Experts of a small language model: 52M parameters.
Below are experts of layer 13 (counted from 0) of a mixture-of-experts language model. Rows are named router (the router's row for the expert) and show model dimensions 0-255. Each number is 50 + 12 x the weight over its row's rms, rounded and kept within 0 to 99.
Before each expert's rows: "comes after" lists some tokens at least twice as common just before its tokens as in all text. This comes from a sample of Wikipedia text that the model never trained on. Tokens count by the router's weight.

# expert 22
comes after: "\n", "-", " non", " co", "==", " al"
router:39 68 49 49 55 43 55 35 39 61 47 48 61 59 42 40 45 37 58 46 66 52 45 58 39 58 28 47 37 42 62 56 66 61 56 64 80 60 46 49 46 48 24 43 38 58 60 48 48 36 57 60 52 48 45 53 19 58 62 63 60 66 50 46 53 65 72 38 49 26 44 56 41 41 59 46 48 45 65 59 48 42 69 56 36 74 62 47 27 56 55 47 34 41 48 69 44 57 39 30 27 40 63 34 36 36 59 61 73 67 38 51 46 46 46 68 40 53 46 67 51 40 39 43 42 55 82 29 48 68 43 36 52 53 55 28 51 24 54 26 32 59 58 36 56 32 57 52 44 42 66 71 53 56 72 54 57 45 54 49 34 39 39 56 24 50 51 37 52 37 37 41 48 25 64 56 62 50 45 54 53 21 37 64 49 44 52 43 66 67 58 36 66 53 37 57 56 67 39 63 59 65 28 64 44 63 56 61 61 51 54 43 46 45 44 41 72 44 63 65 37 43 50 67 47 50 43 66 39 21 53 47 49 32 44 60 57 41 44 41 39 73 46 58 76 56 50 53 49 35 59 55 52 64 35 51

# expert 8
comes after: " (", " \"", "-", "″", "S", "/"
router:52 65 61 48 54 29 44 52 55 49 58 72 44 77 50 40 54 34 47 62 57 71 27 46 48 44 60 27 69 45 54 39 47 39 45 56 67 58 59 42 64 44 47 32 46 43 58 47 53 25 51 63 42 68 47 71 41 68 47 58 59 43 66 46 79 50 58 48 61 39 44 55 24 74 54 35 27 25 56 59 39 43 64 57 57 73 54 33 23 36 24 56 45 31 52 57 44 68 57 38 44 34 35 43 43 38 45 57 56 71 41 58 50 59 49 54 36 59 69 49 52 43 43 64 44 45 54 54 51 55 45 48 50 68 41 34 35 40 53 54 38 62 84 35 57 54 82 56 63 52 53 48 40 36 77 58 44 28 45 46 58 51 57 63 52 52 40 54 43 34 45 42 34 39 49 47 76 62 31 56 59 50 35 73 49 40 43 24 66 55 48 57 53 50 53 49 38 58 26 56 43 53 46 59 51 64 38 50 53 46 65 72 49 48 34 55 63 42 54 71 31 40 58 50 32 43 39 55 61 37 51 56 51 55 48 53 83 51 48 39 42 62 64 46 53 41 58 70 47 48 52 70 50 48 50 26

# expert 15
comes after: "\n", " on", "|", "On", " On", "In"
router:43 69 65 64 58 49 43 17 32 58 47 61 52 49 58 43 46 41 59 72 46 46 42 48 45 43 53 30 58 44 68 61 42 60 37 29 66 59 53 34 65 30 56 50 38 63 44 32 59 33 54 55 56 50 30 61 48 60 87 53 52 51 55 25 64 50 49 57 52 20 62 55 44 40 59 51 46 25 59 50 56 33 62 38 41 83 39 56 34 59 47 47 40 38 65 46 48 61 74 57 28 39 42 49 45 29 43 46 39 62 45 39 35 57 50 36 28 61 38 53 49 47 38 22 45 35 43 39 33 41 46 62 42 53 56 46 49 39 67 31 47 53 54 48 65 45 57 62 52 34 53 49 64 44 58 54 55 55 51 48 58 36 44 55 54 64 54 28 49 33 27 36 56 34 66 43 68 29 73 63 56 47 51 65 21 42 36 54 61 47 46 49 61 68 37 58 63 71 45 52 37 67 38 56 29 39 56 67 49 63 45 43 52 33 55 67 47 47 65 63 41 44 54 44 55 41 41 46 66 48 33 38 49 32 51 65 61 48 39 24 30 43 59 44 75 59 45 49 59 37 47 46 57 54 58 47

# expert 25
comes after: "\n", " ", ")", "\n ", " Born", "\""
router:28 67 79 51 64 45 38 36 30 41 61 59 49 60 48 37 39 36 41 72 51 50 23 49 51 63 61 42 54 52 42 45 57 61 45 47 47 50 45 49 57 34 38 31 34 64 42 48 34 42 60 62 49 39 46 80 47 56 72 66 48 70 30 50 56 38 70 53 52 52 55 59 44 53 59 38 33 24 69 52 36 48 52 47 31 48 40 45 40 47 33 49 40 46 42 60 52 58 62 65 52 28 53 25 48 12 60 53 50 48 40 58 33 65 46 50 45 74 53 48 36 35 36 44 39 50 46 37 63 43 49 53 44 58 37 40 53 27 55 41 44 62 62 22 59 39 57 48 54 40 50 56 59 44 51 42 57 42 70 64 38 30 35 50 18 84 44 45 44 63 42 39 54 60 47 51 63 42 70 52 58 36 49 41 55 32 42 36 59 60 12 57 52 56 58 62 54 56 58 57 45 46 46 63 35 60 53 72 59 54 64 53 58 52 38 44 64 43 53 60 48 43 64 55 36 50 65 54 36 43 56 60 41 51 30 52 60 29 40 39 63 53 44 51 59 53 65 52 53 37 31 42 66 59 72 23

# expert 13
comes after: " of", " in", " to", " for", " on", "."
router:30 75 35 46 58 44 50 30 46 47 53 73 60 67 49 41 28 51 56 58 41 66 39 60 36 58 51 42 64 37 41 58 60 55 31 42 62 53 61 27 65 69 39 38 49 54 47 44 48 38 74 56 37 52 41 68 32 61 58 42 60 47 29 38 40 50 45 46 62 43 65 70 44 77 68 62 28 26 51 59 26 41 59 42 56 51 59 51 52 35 62 46 47 33 55 70 62 70 65 38 66 56 39 42 36 34 46 45 46 46 41 62 47 52 51 65 39 65 57 65 32 53 41 35 47 40 57 44 41 47 37 56 54 47 52 53 39 63 73 31 38 50 65 33 72 46 50 43 49 46 43 47 65 26 57 23 48 58 62 53 68 33 39 42 38 76 47 34 49 39 41 38 41 47 44 46 70 33 42 54 50 46 28 69 36 33 29 35 67 63 39 37 57 63 46 54 56 68 50 59 31 46 35 49 57 56 63 53 62 50 50 43 55 48 52 56 57 43 63 65 37 29 70 54 45 69 44 62 40 45 61 49 52 50 38 68 65 34 30 58 44 56 51 52 70 49 69 59 66 47 45 64 56 67 53 39

# expert 14
comes after: " ", " 0", ")", "%", " 1", " —"
router:48 58 53 46 54 41 30 30 44 61 79 55 39 69 59 45 37 46 60 54 48 61 33 48 30 60 47 47 35 51 55 38 38 57 55 41 61 61 48 34 58 65 43 48 34 60 52 57 45 60 46 75 44 65 48 69 40 56 54 48 52 42 47 33 40 49 58 61 39 37 47 62 47 71 66 39 32 35 51 50 43 29 50 55 65 59 46 36 45 23 32 57 51 42 38 48 49 50 57 31 37 17 49 40 40 06 65 38 50 52 19 58 48 58 55 56 44 60 48 38 48 30 49 29 62 54 48 35 46 40 44 59 69 49 42 40 39 06 58 37 55 45 82 51 49 44 68 63 68 42 51 63 59 42 51 44 56 51 57 44 50 21 60 47 40 68 45 41 51 50 37 25 51 42 42 51 59 38 57 54 52 41 49 52 48 48 10 51 61 46 52 43 59 55 45 43 49 46 38 52 35 48 37 54 49 58 57 68 47 55 40 57 69 58 36 41 71 59 70 53 49 43 50 45 29 61 41 47 52 49 52 56 48 39 48 52 72 47 44 34 43 66 65 56 69 62 82 51 47 48 52 58 62 59 29 43

# expert 9
comes after: " |", " (", ":", ";", "|", "′"
router:30 76 51 37 45 57 46 41 45 54 24 57 32 73 45 46 37 53 61 54 48 45 37 50 30 42 54 37 43 43 40 43 49 58 48 59 72 67 47 30 60 46 35 56 38 46 46 30 49 50 76 50 48 61 42 63 16 56 52 61 49 59 68 35 48 47 60 52 63 47 42 68 56 51 34 43 44 31 49 52 56 37 67 72 49 62 63 31 20 54 50 50 52 44 47 57 44 42 60 55 27 46 38 36 30 11 66 49 45 48 53 50 46 65 43 54 42 64 50 37 68 41 20 46 41 47 44 50 38 35 32 54 49 70 51 46 59 39 39 42 32 53 70 43 54 44 52 53 64 44 73 42 44 50 42 59 77 53 66 44 71 55 47 40 42 82 47 24 66 48 34 42 48 42 59 55 62 59 55 66 48 43 40 47 61 34 33 37 42 56 39 36 51 60 59 51 49 51 42 58 30 36 36 54 61 39 44 69 43 54 35 54 45 60 45 44 48 45 56 48 44 50 33 62 32 59 53 48 70 35 70 54 54 36 48 49 69 56 20 54 57 50 59 49 55 43 59 60 53 38 11 42 51 52 44 34

# expert 31
comes after: " a", " the", " and", "'s", " of", " his"
router:40 63 56 35 50 56 53 27 46 53 48 69 48 52 72 48 38 40 77 47 57 48 47 55 43 55 43 38 33 54 56 48 59 68 58 43 50 61 60 41 62 49 36 37 47 47 63 38 57 42 61 40 39 39 49 72 44 65 54 58 38 39 38 42 57 61 51 64 49 51 51 64 36 45 86 43 32 39 62 58 47 56 70 39 38 63 68 31 27 38 55 58 44 25 41 65 58 46 67 49 37 43 38 47 53 48 71 43 51 68 38 46 28 57 47 51 36 54 61 40 49 53 44 49 45 51 57 27 25 50 52 56 71 34 26 51 48 27 42 44 32 39 45 42 48 44 62 48 70 54 60 48 46 52 56 62 54 28 50 65 50 27 36 46 36 58 46 36 60 45 53 42 55 52 67 57 65 32 34 63 67 29 48 52 18 23 21 59 42 60 50 50 46 62 31 67 51 64 63 65 39 50 33 58 45 48 51 66 57 61 62 48 58 52 61 59 66 61 67 46 44 47 54 68 43 78 64 64 60 45 43 56 70 45 54 55 67 53 54 55 63 62 49 55 62 75 63 58 40 51 40 44 70 64 71 26

# expert 29
comes after: " was", " \"", " and", " (", "-", " a"
router:40 58 67 46 73 51 51 46 28 60 52 69 37 72 52 31 52 34 60 67 53 71 60 54 48 42 39 33 49 50 48 50 53 45 39 39 55 59 63 49 50 51 51 54 29 53 60 43 35 30 50 61 40 56 40 73 35 71 55 78 41 59 69 39 56 46 62 48 43 33 47 61 44 64 47 63 48 37 39 46 36 45 96 50 37 63 67 42 30 53 54 69 45 37 43 60 76 57 64 52 40 21 52 47 24 29 63 52 54 66 42 58 45 60 27 49 48 78 51 58 61 53 51 28 54 36 43 34 69 38 42 56 36 60 44 34 44 27 60 52 44 53 58 38 56 52 72 51 47 65 53 51 52 49 49 50 68 43 53 61 56 47 44 39 45 52 50 44 77 29 61 41 59 46 47 47 61 41 36 67 58 53 27 59 57 38 56 55 34 68 39 30 50 58 47 52 56 47 41 63 48 47 43 39 37 45 69 64 60 35 63 41 36 56 47 47 65 35 65 39 29 33 59 45 54 42 52 65 58 37 44 64 48 52 56 56 80 40 44 46 58 47 44 30 76 67 49 42 40 47 43 45 59 55 65 41

# expert 30
comes after: " a", " is", " as", " an", " with", " was"
router:43 52 58 57 72 34 55 48 38 63 64 55 48 56 58 38 65 42 58 55 56 67 54 51 33 45 44 45 52 45 39 48 55 62 45 28 55 49 45 46 63 36 28 33 46 55 55 34 38 53 71 51 49 48 44 45 38 53 57 56 52 40 66 36 74 61 62 41 62 46 47 53 32 65 52 60 53 06 53 60 49 62 46 44 39 69 58 39 48 39 47 56 41 44 42 50 56 53 71 44 41 20 50 55 55 29 62 52 57 34 36 48 38 80 41 61 41 71 53 60 51 58 44 50 38 50 60 38 56 33 54 52 61 57 44 35 43 45 53 42 38 66 87 32 63 56 56 40 51 47 52 59 49 43 53 41 65 36 53 63 42 59 50 43 36 62 38 36 34 32 33 48 39 35 53 65 62 61 48 61 49 29 25 35 32 38 29 38 36 32 20 41 32 65 59 60 57 62 43 63 35 57 49 58 42 45 50 59 52 38 64 50 58 30 40 73 73 52 64 44 49 37 69 60 34 50 44 73 52 43 50 45 47 41 52 67 67 14 35 39 47 58 61 37 77 49 53 64 61 47 46 58 56 65 54 35

# expert 3
comes after: "-", ":", " •", "Personal", "2", " United"
router:36 49 48 52 64 39 44 51 39 63 56 60 39 48 54 40 48 48 46 55 42 48 35 30 30 72 45 63 55 47 44 36 50 48 51 48 60 71 46 31 45 29 46 52 60 50 57 53 45 49 51 50 36 32 56 63 39 58 53 43 47 55 33 51 63 57 53 38 57 56 63 53 54 53 55 58 46 35 63 59 36 56 56 50 48 73 74 33 24 53 44 48 37 35 47 56 53 46 61 38 43 41 72 37 54 06 61 38 59 56 43 47 43 52 35 72 46 63 47 64 51 48 39 23 55 47 36 52 38 55 43 43 53 35 49 31 45 13 33 29 45 60 78 43 53 46 54 69 67 39 55 57 45 49 60 61 71 38 66 48 63 48 63 37 38 73 33 44 74 48 33 43 54 39 56 42 58 54 37 56 56 46 48 47 49 33 50 19 56 45 33 52 50 58 47 47 58 54 46 51 26 51 50 50 62 50 38 57 55 51 25 68 44 39 51 69 74 59 55 68 45 40 52 68 41 63 43 61 40 50 42 60 75 46 49 60 78 57 07 32 40 59 51 51 62 66 59 65 40 39 34 54 39 52 69 44

# expert 4
comes after: "\n", " |", ".", ")", "==", " ="
router:41 55 56 50 53 43 43 55 45 44 38 65 46 82 54 44 52 36 54 59 56 50 53 43 52 32 26 30 46 26 61 22 55 59 38 55 53 52 59 46 66 45 46 43 38 53 60 43 36 47 78 54 43 46 54 71 35 80 55 50 51 48 48 44 83 46 73 42 64 45 45 54 45 47 62 52 45 22 46 58 48 54 65 54 44 58 55 48 17 51 41 60 53 47 41 78 71 48 60 42 51 29 51 50 39 45 69 52 50 75 38 52 28 60 16 53 29 51 50 43 49 36 34 40 50 38 58 41 46 50 46 54 47 44 34 38 49 20 52 43 20 47 67 42 61 31 68 58 54 33 49 54 70 42 68 38 65 29 63 42 45 39 48 45 38 73 44 51 46 55 23 52 63 60 38 53 53 48 43 54 52 47 41 52 42 47 44 44 52 57 04 65 38 66 44 55 57 47 44 86 50 47 50 61 56 38 41 57 58 54 44 60 54 53 52 60 70 41 52 59 48 43 47 58 56 50 49 61 47 44 57 44 52 27 46 65 74 52 47 30 44 50 62 48 52 50 43 34 44 55 40 38 56 64 48 33

# expert 20
comes after: " the", " a", " The", "The", " first", " is"
router:33 77 47 48 75 51 32 35 35 61 64 57 54 63 71 49 50 30 54 72 58 51 34 30 40 48 52 57 57 63 49 48 64 57 63 46 70 51 40 48 62 51 40 38 31 56 45 42 41 55 57 48 38 58 39 68 30 62 46 56 51 34 69 41 57 46 67 53 60 36 53 49 46 59 59 37 47 26 52 66 56 37 73 52 38 68 73 27 26 42 50 79 42 40 58 56 59 52 69 57 51 32 70 38 31 30 52 47 42 66 21 64 52 59 47 53 44 63 42 51 49 62 43 49 47 40 44 41 28 53 37 56 79 47 47 27 37 43 51 39 36 53 42 45 54 57 54 55 66 43 66 59 60 34 41 57 61 30 56 44 80 32 62 43 31 78 43 33 51 43 38 52 45 49 63 39 51 58 43 45 56 36 38 50 46 55 40 45 54 56 25 50 43 67 43 49 52 50 55 53 32 45 42 50 56 39 41 68 44 54 47 65 47 58 74 54 71 38 41 39 37 40 52 57 27 41 34 36 36 38 56 58 35 23 58 64 54 42 46 50 53 46 58 45 69 41 66 64 59 35 44 48 47 64 56 32

# expert 17
comes after: " |", "|", "===", " 2", " 1", "=="
router:64 75 43 51 55 56 23 35 44 69 64 59 48 59 53 48 40 38 58 65 43 41 39 52 37 41 42 32 35 54 63 34 50 51 54 63 88 72 56 33 68 39 56 29 46 58 41 51 46 41 63 54 58 69 57 46 42 53 60 56 20 40 47 34 65 52 63 48 53 46 80 58 53 53 71 68 38 37 51 46 49 51 84 53 34 52 43 41 16 43 47 56 45 46 35 51 56 64 55 54 14 44 43 38 59 43 58 33 57 62 55 46 49 58 50 53 38 67 45 53 36 47 43 50 47 51 38 41 46 54 53 60 47 64 33 45 43 34 43 29 45 64 69 47 63 37 49 46 44 48 67 43 49 47 63 47 55 40 58 51 64 28 49 31 48 60 58 49 75 52 23 43 37 52 57 57 80 47 46 75 41 54 50 62 48 39 28 40 46 55 38 52 62 66 32 66 72 44 30 54 35 52 37 44 49 55 47 60 46 47 50 60 57 38 69 55 81 49 59 43 42 44 67 60 38 55 20 42 44 34 53 61 49 34 41 51 60 51 39 33 51 59 64 54 60 53 47 59 52 58 31 57 55 64 55 37